{"router_score": "softmax", "lr_router": 0.00322, "num_attention_heads": 3, "num_key_value_heads": 3, "head_dim": 32, "init": "uniform", "init_std_qkv": 0.0462}
Below are experts of layer 12 (counted from 0) of a mixture-of-experts language model. Rows are named router (the router's row for the expert), gate (a neuron's input weights, with its number), up (a neuron's input weights, with its number) and show model dimensions 0-95. Each number is 128 + 32 x the weight over its row's rms, rounded and kept within 0 to 255. Numbers have three digits each.
After each expert's rows: a language model's description of what the expert responds to. This comes from a sample of Wikipedia text that the model never trained on.

# expert 44
router:146164102160115077160100162143105076072110134073087098093139127132063124134141103179125201095097092081129110074107061140150166091111137104101120098112186163117146116167151149131145163072200131184115108181081090125084110150115097126104144172105141148125114088113105115138091129121167144103
gate1:096131071165155093121094125123166135103126142126166166175155137155149083176161152128136187146129078095187176129049114080111167160165068172094111100119159166106094121125078146134090102112159107194185102139171102110112102149118136177139114106168124127090166155116142087112168161129162123172
up1:079142201084132097169059087126123160121131134152139161159138038170126170114114169172125147171167143101128142107078115144158121170091122120136115149180168180143174111207102114089072104157136126145127109121093097130111122121157076131100128133115162177164174060112140134141156087150151128118
gate2:111129125136105084108160068188129157212090148096122180130109142152129133089135086143086105076144141140098069071157136097144155139133097109145108135140135161124106065081098080124163143108123158151126141119037116123171151131117093104149181201135159161116110186169178156111147107143124148168
up2:141191098123108128154086068106094092162178091163114135193087060107108108070100065127131089150084103163172151134136107160169133119139151106131110128063134144143095131155162190121137124153147120111133141157151115090098062054164130136168092156110093108141128149131121109130146160127097048099
gate3:116168079110079135096128163122097082155138162115088113088146113073104164179140163133166101055130115100161088107149160156110196143179074155146159137113107130092119127142172162165144090140136105108115161136076140085139106216157140161100110148185123077165120099137155164077075128108099118129
up3:077138149095091108145102140155108122144209179136140097095138080136118134112168197164102104131164108134062076156144137152143096126127200155116109170132112085162148112084118124126100149130113126144162128133106090118131159132122119183109169144174077169206177128156130169077138113106215113102
gate4:126130075110130132069159164117161132198110189125146075108089110099107116151096095111093154116084123092212108147102117090091163108089155128137127115140132104129122109134076133227126152181115076120138094075205171118159118100146132112180126176138137120090161185147112129151102147122154122111
up4:137115136090107139138101060085130141102131138168087049056139095075132152074171098129109156071145069110178100153167149135102162164126111107096141127107167133155100214125119099078131082150122104150121115124120155145151071165118181092147137186106159137119190123122111156107127099153134117173
gate5:090170090152147122157103108089067079194168093081137116126115155173077159080108173117130149137119114158154131129117122207110174099146105067151063140153105182105128168124145067126167154139134151173110064150154166159158118130112129145122146039132112122116093090140126097157109143152160109131
up5:129165064150117140045105177114143087143118175136167099122100135130154112138048136133149181087156142112167139128113144113107143139165128088157142159140138156070127152135082109151103157175104166160129193166109133172104135120134134142093098086203073135105138050182123162153153116121188126108
It responds to: Word-internal pieces such as possessive s in People's, -ist, -rative, -ite, plus raw byte pieces of non-Latin scripts.

# expert 17
router:116077141148104101109138193147121101110160088079073089139181077105092145149072115164142183074137133130115128140074110091121154131164134110087099103152212189127094103156117106095099119105172151187106140134166094099117109117097081108126117168107158173104094076081077122157104152130148132108
gate1:175163052108177132091093137174149130137160095134180109164128114112143138077157075165123097142124093128170118116089129114165098122161089144104081152161129127144112145069143095183126186134132174094158134131105054154141110076178144111140056140160160124098080090124083083138108092089154155144
up1:160156091129166083131146116101108128112175099163123158149157077121128171081069086122148166136182201098123085126101135161097064124113113104170014126144084121093163128109189122145113169105159118114147146118133106106083162113123146148115098125134139061165073184135138115118143107166125155129
gate2:069150112175120144127141120093190124148128086185113107113110108088111094112125103154111123150153140124068133188137100187167156106112049106160124118114131119104116069142116126099103137136140154109138149098091071111153116096179084104123146106128138133068178122206058151133085072152064151096
up2:131126099149164172078118073145081131062143171166140143167137111115185147112106089110124127071146082101148153179067120150118131177206085076110073134125176096118151139111065156136103105155115131105162094141104159111109127143111156201150164161093110079170179140114147163142124098102135133137
gate3:115138096118114146163171174129131076112148138133071103143097164139068203160108092082098147131122087128100132078111145078178137142148130138098173130089175190148134139130040151110070127133171122173125098097125104124134085145086107139144192107087168142133052099115171131151147122113127179139
up3:088156195160094081094084116148114134154089107187127107132107079177123057141076105185079161121114093131097156137099075120083091158144074170119155156113109091083165161129040158114160099165104106125114140159117112128110169140172133110105132114090178153177146127156083147144102104129121117138
gate4:112135114096139116105148149176136129039163101115138133142159103180105142109170132173154134127137119086138149084058141106121163163195132147088117117104138145122171138190138132102158180105145154173065176155151078076085132131059098124081176073116179163125117159096140117127112116146082164135
up4:170135143058218126172121143139141142139126097155197146159133145128070144129156163103099083155148091082134103086206155112090161087130127199153119130102128139124174140182119121142193155132106077099123158180046157122109147140168119133088138121136108110122098127138168126136126139120104131193
gate5:142206083101136086067153113148116160073099177106188112100124178127113128105130124102148091144104111146113144093169179122166098119091110130174089163122110163118122051139095162123118190132109113155128130158180115167171166120127173141112087177114142073146099104136097114105124063097087169173
up5:130115089119155092114148168126113141121118137189194123044131131113137169132162185103163076145104148081150209145105135173148147169107153140202099165140125142111075115101076130124184166108099090120166120162110120172139090094135138132081094172122111075155129153061132136109152101132172134102
It responds to: Closing word or suffix of institution, place and team names, such as University, School, Racing, -ville, -ington, Corporation.

# expert 47
router:147149101131104117081172167131070080106104086058064089112144089104111121170068135169138131078108086107131146125114091131162159108089135122101102078137174143127087107125121067105103153138145119166129112129103099095108134185100106081073141102121151127081100095114173156179109141104200113069
gate0:077077127134131127123174101089076109128121126106169086146157200116094139090195212158112131137163161202122119125182099153087135088144170148110110095098056131103061125132092179156129114111125132147142138123101148051153176149137121136139089150124118140129123149081138159150170088158143134159
up0:177133087125151159129192168136135153087110113154097109116133118051171223156118096116109092127164137074140111192132059131114175075095147114162147141143128123144074110177161117180087121098148115144172136140141172119161153138121107136106170109118148164148091116060147114139165151063150109147
gate1:167116112131150110130152102126152119078190155177095148140121145092155084119155141199145156146133100051135117084130116142097117126183132149157099153126129107147104130182111087116121116178134049096204113134135101090062162152162090138162123105115206063143104144133192114121093149128104161150
up1:109204128119156062132114098077174150116166132118126100164107117189070104113114154134127129105151126159102152074100073106073094154143071095125086090177181176109157100172109143145136131103105120130154105132102067125096096110082120146144131100083155161127174115172193154186144098140161154134
gate2:170105100173138139119141107084069136171126149092154063165120141121181151142095159089088114127098088153110106168129142114085159110101134106118122098084148237166139117149110106118133131105159142105125160134075180092101169171146102142109175097098116056122129057087181149112159096162137154122
up2:177153139152147107130205128154128161114134144095108135126143138170153106096104180158112126128167135139148166105100122116146128115160059109177152084104123142109164109132077159107172078129140071128154129104142062057108100116133117080109185126157160086117094123079134125221111053187154133133
gate3:113105160136125073104123122135124090101134123134127125122077153174182134126101135151105117117179158139180145149131073126109080124086125082105098121100070108125104083079071118093141145176072126139150075147188133126155172163076123094228072157127105139103154108177148083165090109131123132079
up3:163191155142097127117121166104091138177151131129130146070123108134165065148083114107129104108122102084098123161145150140139096098109065071142159191132108103055140104099181090128079153088117145106077175081163087148152113112052140113107151099080155137120147170130117118064131106083158101120
gate4:129131066119164098134186073149147129141167146164122166101162146161176120138148149128078170096131083102121095131147107165186105151103192099136148128133170132055112081114127123161105111098124092149135083138066150108062091118118203167123144111146173135072119101160131066072147088122130133150
up4:144124100114097116174124159070126129069153111140101146096086101150090106142213132158105084058117097094167150125167101137136100132119131200147121164134027121144129090132090166159081116139158135143139147128129155136138122162163094159096149116144171132116132145068197145137070151173100075120
It responds to: Articles and possessive determiners before a noun or title, mainly the, The, a, his, their, its, as in The Advocate.

# expert 63
router:133076134138068111136109152161090088107146078079081118146165091110123135178096119151167198084135142096139128142104117091152157122184149095079099095152185152073117117160125113081134139075166135149096152171176116118121076137093078138120103140062154158094098091057096102127094155149133137114
gate2:106170080064156169161117121104109112135134144116175173126159134090094108099175135147174093166113046111163131108122169132114079070078130152159134115118147063140144077096117111175184145175133110085145138103118103158142106126118100172140112126164111172125204170162141091091110165082150168147
up2:176133119153141134075085166121156095197142153154209131117115070112130107152110180129037140113120199123132091135153146182161158153145116121093133160139147129138133157146160167123113133077106108077161152122173132165099159080178140129150121114104081065096122169112096147166113151098072129167
gate3:163187131148091120088164121091089176137059088157122127147116164086087065095111121163106120143097095122104108180154104131161109141041148149140089110109161123145120090138150128160122081114153118153096138149143144148082078163157187103182069123171137149129089110076155109119077092095108101082
up3:173165078091156124136140089117144101093109076080121138157180184174106161125156140170156127145055144106116153093178129187121115128081124082166097089112154162128132106142129118085167172130111113081132121148152136118134138165063178124165125173070093123162139141208161108106106088100171123091
gate4:162188129167078166120117121167163081087148137116130121166154157144067036102142136095124130105146081141100159136155168187142139114158117127094131139078153162180112125080090155191100095132183105099143125153168145112079166138146143127159131195136096123125157146119137116156112172145077201103
up4:105138128171064156125108149112081058109102103117118065154166147136084101067100107092126183173106038109133132150113145140150166114121095112103130079140123124126123164128114066097155098140188147072100162135172132118094115161137110152157150078071158098137106166115136107117163078179097173116
gate5:132190117147107172132098086077141114163064162087113169122122087084149135098112173134160116118170119145149102119103132093121122131111129117108166132101167081121202164171045106131130097107056134176102137135211143163072119163087127127105124163139117144083112099110130110115085142070149083149
up5:137114116093120131147091137154125148113178085110121157155127151181142135127152081186119147130157142081110146155138139127104138164178135092105092162155086106057109138179203184088235125089121140138116127105137136183217085132156118139157098116135143133103119132079063157117102147164108131102
gate6:108207090126116198176172112148197140113198102166095135084139135079134123152138129167173098138117107064075123173124097133105130101121125104133157186154125147155120046070101124124192098103107152111158139088085170122096148100137090141157132118132159158108103161146129112114085148084129123159
up6:108065222150162108105131131122134138125116141147147104133108153139115135085099087116111094173100161185146178100159160095104115178171128131161159174142092160167150071161164155168118104153092188160139113130131105115174145125114188143142079215135086111126139150109117143144173087137097096070
It responds to: Country and place names, or their final pieces, in biographies and locations, such as States after United, York, Niger-ia, Qat-ar, Missou-ri.

# expert 19
router:131135078164086119086150148138096106074087104122135125102126119099077183139131051155146142103099103090107081080144115076119141120118160063114134146117183123121098136149099104098068138115133191115213137118128130146097126120127137138088165157127161140116106099135080159174092090130159230155
gate1:075104106082090176125107169141121095158084138107123094111159121123139126079084118142168121136102174120184130151173101148121145121147133190125110140181164113124146123148122121096229093175133150121098153080195139161081158167152146105149091129146113105144127100206173140107099113175066082119
up1:148079164147180149155113086120108168111158130112165162126064186106143134156114132155114194067113120143120147155133065135079112083116152113128186126079104157167127125056164132118101106136086105132124084112169157084101129102173086141163104133197191136111126162125099111151142049150133121095
gate2:140087110197103137090112095086139140108092118172091136173170180173139075096140151097082173067099101129122122125135122136116168118098104113124121152163130112057129119160130130118161108139126157159133155143187145115188115075124162143137128106110048176102204120135152119134216110089156162112
up2:127142107078140133051175117122183113127119146138143135107148127145159103110121094129136096110109101098122131107142189144119146073128112134099192159094117191141099191152129137059178165102142237168120159151113199085122128161154109089129158142142174157138118099144168179084140118114097141091
gate3:058147083130135136158186119097156157102145073144095049187146136148120103170124175099112091103173117084136071132143090200112080121120128121128082154185126137112115119128099146149141113144118159104135117116130159191075100120128130122098126125072118148091172143122079188165114052093156109143
up3:179143122110124186112152161114107104111149091108140147150123149116180139152132130153129173175135179157210162050125165168138099163101142145124113145095147062112105124140088143110064150144191168118108110112106101169101047186112096178117144102110132130111185097084120145170121118133131089078
gate4:167135054135116102077126187117141133091115087120154075088140128164142152094110084112056098147153136125148121091148157117144182090083134157096154122131060073133145108108138124119179117102078074128163205117136106088149111148119151118127163127163122087085112108181101152192123160166114153181
up4:133109100142127151093094200096150112127108093102102161079140149079206161152130110080103100131101141133117183073116232105144110119131128132154155125165112159100184165140157141145155140133153099128131117172141140197184111137129098117189131153113154159135153097094145164103048182139153145116
gate5:116167091169193143114130132179163113153168135172146142121144124116143149094109117109121133143157093174176129153108055119135156180159112081095098113067159138135089089131082174137109118167138108145111120091172178190064153093164116123127061130094110141069145144163126101132055131194138126137
up5:079141161073124086125151104134153087119111100109091066066177075077122114136133155082132117094166141151098140176128171084091105132149109193118113137149145141123079038124188126106129144139098157070171182123162136125119080135134136155155132156128088140151138119089138172139153104067136073157
It responds to: Opening pieces of multi-piece English words after a space, such as cons in consists, res, ex, acc, ass, gen.

# expert 37
router:130080128138076104109144141186108095087122098140083116080158106139083132186106127153161201124117081116159136146139082082129167115128150121122052116179163198104108160145147105085070136112197108132112129156149096071073128149094105092131106133087152167099120103066147127114093157144139128091
gate2:066086070133144062094175106148144100130081099121087099097139126120155175150145100159131109117159140097162108149076059131125123073167118144176092137097111146121129108104079118143123123092109094179136143172164111155036130118196161116145133155172117153071095137125164070111093143100100151112
up2:101109119129141060112131113113147095088137118137097085096114155084105134148186113143121147090141117070112129149137156224114159085121137145181149118118120167085156129176083105152191132101053109115163144161103094097169118201151134119163117121103071076166184185123141112115112154119105085109
gate3:113169115141156154088131135120125173141221130142174059093103147119071151081118163131115163132213054135111178162078105105138119121137099134139078122116141146099118106130149103139152157116150093162135111115117138164118115072112145115133125150180140079090206089128107184133079115158184130160
up3:167193078136170089112147103182118125165105189137128113138127103175127051129154168139157168161125096117118105102193168137090136160100073175135116200108089154101105146098125130136176132133143135119065161160083131118171070140145077123114107112128055144152112117128101176087137083144135141113
gate4:082095172131161102119060101104135123156111175094132171071147097141145142079149103179178120015116052100107134117098131140150094157129116095142128116109132111098135105153153153121126154122120103095114155219122125089145117134138088117158180158115190141205121172108151136134108111172134135139
up4:108094201150159154140089146145208110143090128134157136128120152159125142112125183128085077123126158145162123135076160103107138161124113147178086108100126139147131087176139144104094128095144145152116154178085112095117065133156039148120126093060113066110129163138135169163122070111062084155
gate5:139125171189140120060124089086074166153117120179107132079091093140098159132084172129129126130121135174178063059123157143122105104138164124073159120120117119109097135137073141153050092095190094082117117157079155111120149139111138164154161151175080127118128158097105144176095161166114131132
up5:130181199107060073189119116175112064156157078112138127069107173103127109171091142069123090148153148097131133133141204170097134122129130137136153129132114153136090101168160122097116064080123094132099175116059113128160075128139108142090130124127108111102116081120173181111154159117154134125
gate6:075149175158129152138203116059143137168101124120131165144130124199122062120091143131105162091094114172090163134141135140035175128099106152124117115180168147120129183145094160177106187079120141107091186115104134130108125146111137150188166109077125151142100135095141139096112080122094135137
up6:164143144083095110131150170115135127112077153139113181132111096100149102123114193157162138147105077152112145105128139103105092190138167112131156131103109096079173049148107110112152100169132100104098115164119069089144102061164156135155130167156062080174140066152163063085144154152105150130
It responds to: Final pieces of foreign personal names, often in table rows before a pipe, such as -i in Aliaksei, -ia, -ić, -z, -ny.

# expert 46
router:151123102181093117127118135169114128125101133145141087057148107118153132118111081164151141159100098111091126114126137121191151118157143115075137156123200181112138132136070087127127184093165157099178187177142121099111051198092136126132169146090139184114163112087165099182125124164172153098
gate0:089171161111139093129155147086080102135055195141172083192168104184181112164138120134146136152147129153130118140068118119081139110155124124125181140078144115109167178095145134117090202125144125117113129099142094126045117157102111105184091151093173139098135143108137141120072172107141091111
up0:130051138108128125164137111179178122102130125165060083134170115196134113035128083167143151141126073113116139159141125191128136124131133128157097114099120165124164169115123199159124123155220127142069109105068141163115122137084096157137106107159141131135078144062140143154118124129145119104
gate1:086082157112104095192086100126142124116101191144077124115114079137164091057088148181103135107165140143146162118147112175124185108125097102101142120138148111078070107137092117165104174107147172110159141143106097100119124206094092115124143088156128148195058112127084097105145176153135120102
up1:168180122114091173147136122102127162088145134141132134180099141164102146087133113138125077203130100087094091106080061132090091143102131157154132130135132115123098104138132128060166159156091174088103135137072114200102119163205194143133092098140122125129158120154114156114104099083122136210
gate2:086114155107085068138135084100090163081144146140098168145072132153072176112121140070119168139119149158086135131121103146182137079094160144107141104108154129152130137138093106175107150170155115127186194119057179101115124142157153084111117101109098080060113139172103101109155115107165186088
up2:112141091086158142174111137103047140091119091081181148173202150114140215125130166116090067096122112135121138103109075146127116090153089119164074154170146067151154144141087152118120140114159099108152156189150119161087179129136099095152114150164143098128160140103114148119186156090163105126
gate3:077093128118129121080159088078134122119086153116129154113227053178178164062113170135086176152085088146164091109123099103146147128165112157112100132144176087148151121132084116080098138099089184115095131129107099134088115160146143127124103131217134161105087126146097116137132166135129161121
up3:110092119072120121143079142101099105047127157108108101135160150141116154140172155114092147100179132136135077081118118113127140146159205121113090132069161113164117128086148078186128133116087109118131100138109140073112126146132089143114105125092122144144094122088147073109234157060117184079
gate4:128116128126132145090130209120135067169113097130214144114139109130091118160135142172112096134096058176101121084119119106141179119101131072120090091035063111098130110222117152116162152141105124127168144112114123108157145185152167099119116120147129128109131133167184124145132095106175112161
up4:132171134162118090063089169140152135129087099115134156139115128061100142086093086164128086108134182063050160118136116075125100107101090082122101088100128148127136091136134177105104160108108120154156093101144112155055136123163112177066123178126168145126110189127175168119156119156119080139
It responds to: Pieces beginning with l or L and other consonant starts, notably in neuro-l-ogy, mete-or-ology, double-b-l-ind, rel, gl.

# expert 14
router:146127095138095111121156127150089069126104102097081110108136086105120186150127099151223160108077127071108134078124112112124145089070171124106134117113145188091117118183147104076138167102121194183130123174143139103110124170080111072062108123134175155104086099093101104127132129118138164102
gate0:117130101124086099101167149074131132137117125199170157092126128186134091127163113085143100153097173153115165083158144178134159146175094197108126152119128107058125165123156114097106084099099130150106104104139121133103072123106069199150142110070114139130136153134126087060130136088201178144
up0:157118166151218112095079163115127079110090113143118143126066143150130133097093096054176145067099159113150096130118099148150100126127197150094107169084140140131183133177169105143100143142156178158153135114129171091128138145095169119134132121147142154140091185156162130149055163178116111178
gate1:122122147127113132165096104097076152084219139153091152125142124148092160098126135151103051145092062121132175188119127105092042111107119125162063117137085116100163141120075151104120119111161141136160114174168151162156113120162079110051112134122139133137141185172102150139105127127150071122
up1:120129063103137047136154115138124083199107093135111153120111120112131073141153154120170119138085077168132107125172127171078079175081156108133105156082090174153123091173184162127144124173132130075099119145064108163070105106086106139134086092132181109148087131104154114130164135160114130091
gate2:125093147148139179137148122208121118164150141133151121119060064102132147089173203167189076050085099154114085123096162127136136154160142134137160126175109168177144144148093143122144160104149151187120137108155112128159194113135106086128135108122160127161125084057149134146128069154130144159
up2:117155084152177126084112086093072155113122148192144134121121104139127114102094156112193142167099095169166171061152177152142108102072099164104147130135127129169121124152143090154143151121147112115104107112115118169122149113085051190167126119086159092203121145106111167166127161168106196168
gate3:132099127105116192124165092133171189132159119161159117079135143094172152151177104120125164120152121147122138151136199129108151107099109137081126071145086117155122137056056092122199083127164114132128106099106092153139139075116188149094137113117119090171162124117191112186132150084135169075
up3:151118086183131088103136170100210127138143140108188156110175159179149150135157119152075168181110113116167177146168143135129124095148114092111126116131103143139107143130142115097111151137094179141149098156075148141147103069107160044123089091187088138086153078122070085108143089178122108152
gate4:086090095109120156107099085137148130152115120093087162132163113100121135147184163156122064082065134124171144113081041121133122139094136123142087170152172097084098115153141166150139121182092117204094169164159106122108150122121076100148154196167169128145126139130116097178133124164087157181
up4:110082161180077171147159169113130094087135088112170199123150149168135136089091112124157116138124073111088135161124101107164139166088106123211135089140179108143149142142113119103139108089153165135149123107112164094163173090048169121196119152076109097143085145139107093134136174156153134176
It responds to: Number words and quantifiers (two, three, several, many, all) and number digits, often in census percentages and statistics tables.

# expert 35
router:157090122170103123105127135159045048099069102108110146128139131113090130125111130167179143110139119086133092145098106095156162090080140125094090126144133130059096124141117119105096149145150150198201124179191073114104122163117107069117140155105149126095138085136121093134088068115156154078
gate2:120098162180143143069127177069113130151124130151171125100134153145103104090127111176087122149167171119153126184131164111054136105121131129159122154136150154180097149163076184180150133140152166086119135114204072127140151093130079136152160183089156130079158094140117139149122084075108166075
up2:121129161129122087159103124098112138113150159125101119137163165111173086160116169110058110156126114111143147083172156112095097218176109155130121098147206156162107115130123097146122125104148142052048156131118149156135130070115146200149089130114100174183132191112133157108098190140131125143
gate3:135172151158137095139171082154129126071131084121157166129109175177150095121158101207114161100176091102059133185078099140137052167127142115125056180098189088147119123124194104139113137094122127181119167193142123103120092114103146123138100126114168130107150133119134131129128142127164073132
up3:150075096073162139105043103144112162119145121069130091149098132168180080132105109137128197121104161100121107134093135140083156127164102135162120114179198070097168142116103084185116135141165121148085180093087097146170169066087127141150099121105120120142149136146114104110167088095168140142
gate4:135154142149137062092158070135163177148159097122132115139140156130173155149128154170200150082057142115118112170112155088136153153128096090126144105088090154083122177080141083150111123132166136083140096119076124091094146105170201134069130169045100143143093155097153118131120123082141148135
up4:163180143088080159182085092102147142188203140102180098138146160178090116157180169112159129058127103097088102163097124098133086105111125112118124110165116107136145148128198172144159160110178140107110106153132110163114102127081070099154093096092104149113110155146186106153176144158132128101
gate5:141140117059096193109064142138085065144091153124075100181144140152071130100152154147087134119108109182124131114045070113135095163134103104132130157129155104137157078139172118118123107082114154156100149131145193144133143151142121138094115056139200090099141147097170099121112118134083178131
up5:077102070183176142145151138124118103080082081094141105056141116120154131152137111199140147097123114126157112100124089183134112111133115175117123114139088124071170093101115103104145148141114125130171125091134231140129057126141115185134142153189090119149070121110107136105101091173109123076
gate6:110119140196181119164049139107077119136123213087115135098170115131165118096079163115107101152124122106076161104130108179085154145152090134117108141129179108067082088117114113130095115080145111187124147155142123115128185169134095136120095142165133143167148064165192105081158133128113100102
up6:085154129131128098190073085184062161049118135166111132111170109111136117132122131168106137109070110133112151125162084101097131191151122099165097125115119148171139125161134159128109170184127089165136199151191160088142150112127161146104085155096124103103154145097141158137146194168112090182
It responds to: Verb suffixes and prepositions after action verbs in plot and career narratives, such as disc(overs), adop(ts), engaged in, under.

# expert 41
router:154084155146113136091125173146065127118087088065111118084115127103072189166091103143190131118130086107120143118089114096146141088076160130119111091122112194110092120138123087118113122065158141154186154155126083055109127170074121086102148160086148171150098093115144101168107127112127150075
gate1:145147130099147044129125151133183153091178167152086166099133147149164103111160116126077078106184151126154101107147146151151128090175131151094147092154110139151144131090166055166121131137111133167089148155167180154146158123152141155069068177168091170097114081150129078124094067141154101124
up1:090124155129154145125113128114156095118118109140170117102151069099138122146122129095135137110131136151119118069112131157107163152117141179174140075179081150130143115069101146155103180132094117145154101138090073113117189126205162190169101208149126157092174074076124048143143109135117190120
gate2:186156132099113066097147136159117082154201141114119168094164176114138158090142136195160089105110092102169162106167097118100122114160116136136143139126115125163146134165099095113080128110111118118109075143161130152117139100107155092202084145128216077160145111072077089118155168133153185124
up2:202094156072203147140145136109118119130198132132181072167092099122128173144145116154101095157165143130096115142127096163206118083140118191147096127097122124146106150114131111159148095162126080182085129180117179146123174109145079147073101149160139104152157128078108101146094107091111161156
gate3:102082156126127088159112128188090120117133124177124148111077069119122135145160113079128103124152140114228126115126085090150149081118183045127160103123153065130131185179141146192088131140143148126110133131129179094096148145108083203107143128101114117140093140127082187127125082143106130112
up3:124140105179113128115100127080141161163117091131179075109115072154115116133140069160104100143121127146184118166114103124127121151130156137099178148156168096166158146109060151070119142124137155177091151127101099151116086105165089147210106164145106167160091156228163101141156125094117075101
gate4:109120149151112085143167060126131171127101104172181160083094154137120137104137144087095165170143107118149113084192133191101092089142142131150132133097154123099163119103068111167135156102111143165096129155115151089115089164165069181193133109117147160115178181099214157152146092114099101138
up4:092124112122093163123194095059117112105120119154119079119131098052189139136104150132115142067088174159137156132155119102155131142104185176106137142140157165154173144090065163114085160192147152167118072114116141076123156161102141134156105080090096138148095099181141071157107142165112112134
gate5:086111198121108080091084111150174116153151097089119110147157066121159169099187144114121180141138110192163136153135155140133141120154133116104162124099198141180113120129170118126118165028146171089103125126137163125066129120061148087118102108127136149063119121148091086142170099160139106103
up5:076147105127086112138117150187180127144077130164124109118137089090131187133126128126174087123162111134061129145063240185103089137148083088144150136150133152123119133136129131137097127086128111123106144179102121084149083071059127079103106191103158152100121127088107165129105151113153107144
It responds to: Commas, and, semicolons, which, but, separating list items or clauses, e.g. Dreamcast, Macintosh, and; military intelligence, military police.

# expert 39
router:134152105189119049124122140154093139077088137108126142072140144079143132186132107164160130136132128120078074092117096109155192094140213103096106111127146140119120099161100142128131164090145164107159079115115116058079098133114110129121157151088158173091102090131174117108095072159187175131
gate2:054165136112099114157130162156110096129125110140091143116111190157129125125157157107177171127176133156118131163121115104098133150210156129175078182138145133122145143125034077172165106199144104211130087180117103154116152155139119166134108133140109074123069173126131119148125095095107143122
up2:151153135180107164194092168091193107169105113101163188126158107076120094125107125119077152125131087075136196120137168112115159156120143131110116197127132188185137098085100100092130141077180107129088109113153096147156097178159081135160139197148108117101130133122123160131135191116147115141
gate3:148165101110181167181116178140089114103178126173104143126117175123108075131164176196128156140132134180133104104140115101132196093147059122145077079147135131180132111096157090177111142078180089060154126109151131183089173147128152100132113148156099150107096123146165135127181138133116086109
up3:115120106117136100133171109141119149172135130123132125132103105134086126055134104176155129153138111087078155116072104114139136091103076210146104139063169080091160137084084153103129155077135115148137104180143156080106127125190028186126120110169089140122137101088103164089161109122109114163
gate4:139130133108162073117157214121135196084124129152104083152114100101060093071118123104126101163071165144139099109102172104109162125123160158168190106044136113153103028086114079143090070096133150117100096124156130137153110109125121136103109173162103129100145133121114093133145124148121126157
up4:130088139130139072161180137152183171156119136187072153080131140153106167146139139167095112135202154135118189161118111074156095107129163180135132136163102111076142126139136130173118130118077135161116098107101140139143140168111090061078040091090079108080170114144138139100119149161119115093
gate5:112207187094143181154107168105135084147163153145042188182161119115129106127097141204123102086183083123087108159117142130129187137131128106168127126096129125119129061163111097137160112092160123116084154124096104176127148156090090106122160142154112096126164182136095143083161116089102133121
up5:152151107125136102112113045102067115169108119153139094073095196124131144112112130119145113078080085088114133153099167108193109132151139092104087147160141136135105122155113151122122120071082124094127138154150168086190128097136124132153145144079187107139119105110060122154188132085102058194
gate6:118113168135124114074204139138150124131130138143081096151115123080109156107193146144160161159147083136095140150136115182087108112161070159185035153152097108098122157181146105188157088141152121096117169089149133154150126175137146171180071131154099163120141109129135064132089120113163084125
up6:114186179151143127134130143149109041109138100085138141081200121106171128196121160160156123151203103134109134146142097190118163089143131140139128116200089075165093103143173154120079094128162159154140142123166062091154145153144138138108163127104146177140103134122161061149100118139101136152
It responds to: Word-initial pieces, often after the/a, such as al in algebra or al-Hajjaj, pro, un, sub, pre, El, plus LaTeX commands.

# expert 29
router:142072138132094117114120179144107129113088090057125131132131144091067125186115094137203147085145082081096157114132101113135152080079183112108092090135147141089116126150169104105132148122174126140188148172175089061102107151084095108087134138091113175104122097155116090134083128118146167072
gate0:113107157110174128139087129090196143078129097092096168142121104138086080104137140162120139092138120151155155106109079133092187167160163138095155078126155092084128081161078084116159117118088147200106103112148072122138114129154096164166178205137077137115095102115078123138135190156118113164
up0:128193096138122148150132131140167178117094129204149161186174143090157063106157109159122154136143080071103115087157148183135096122084114138128139112119164149215171057147131110107141143121161121131168110141115155154108159104160130195094179157145151175113118138109126115119124070116062106141
gate1:144188141106141159098131174184178187177162194096171122085152145093169118122158084175147123131116135118128060167142170164097133129144113087106178160142165065115145144114168176083196133098168115124135167141137092158126110103126075176134123142149123096125123161115154128119151127188134172085
up1:170119168048218118121103097144138127106099096132124098202166126170153101095107134143140071104146090122117134125116055127167134191081104163086096126114160115154141107152167148146105123097165120126129137109153133130065091115151121120102158154139131129103192092152075102059120156168130126194
gate2:120114137111180109157153130152090116125164110150103161151061172127137135148122089151140194090173147149130112134109113106120142118191158073063158152179121086095125117092094127207123112111166158118165066184187140126112197101136149162133096117090156138098171167187127127119108084084131112157
up2:081103124098112106103146160119070112110061123161083140143107151076104103113128142097086107107112156146127152173124086149137186066107137161128157146128123174156048147078188163144101140093142128143152068132071107151111175088098117166114120130138111209141194157154134159131104139141139193109
gate3:130101136089149118121070112116126084106167126083100073151138062124133105157154108110136089056091079108091084073114159120107168094146124188114144150130124119069152119180164130105166156129180123122150157108172086184093086146165088070067123147107107152198124111152097123177124120137120136104
up3:130155133111115154096136136113145179173159181143111169125114167154112188066147095163126099111106137153187127153164141143097079150141110198137156161127155091119151158116145124143155162153154144134087114139131121173179173103134211142116156085165140073036164143102152137107153074180149148171
gate4:080110144114102151120132151163179114121134129118200059118111093166172158108186080143112096143126077118063118164094104173075148137147158169126137136130128122164107135147187121121123125180117159179147195141068126136065177111107124174150085155155188173125134097109133076148156151122114154104
up4:118112155072145166146122121126097134077047138127169143187162191161143123095107134197089070118164148156180115127093091121077150124144095112104193138121110058165118083142149181184128172063115182159145143154148126144096131068112140162157140101088143124124111139131138138133114126092143101097
It responds to: Commas, in, of, within and similar words that link a place or entity to its location or parent, e.g. Fort Lauderdale, Florida.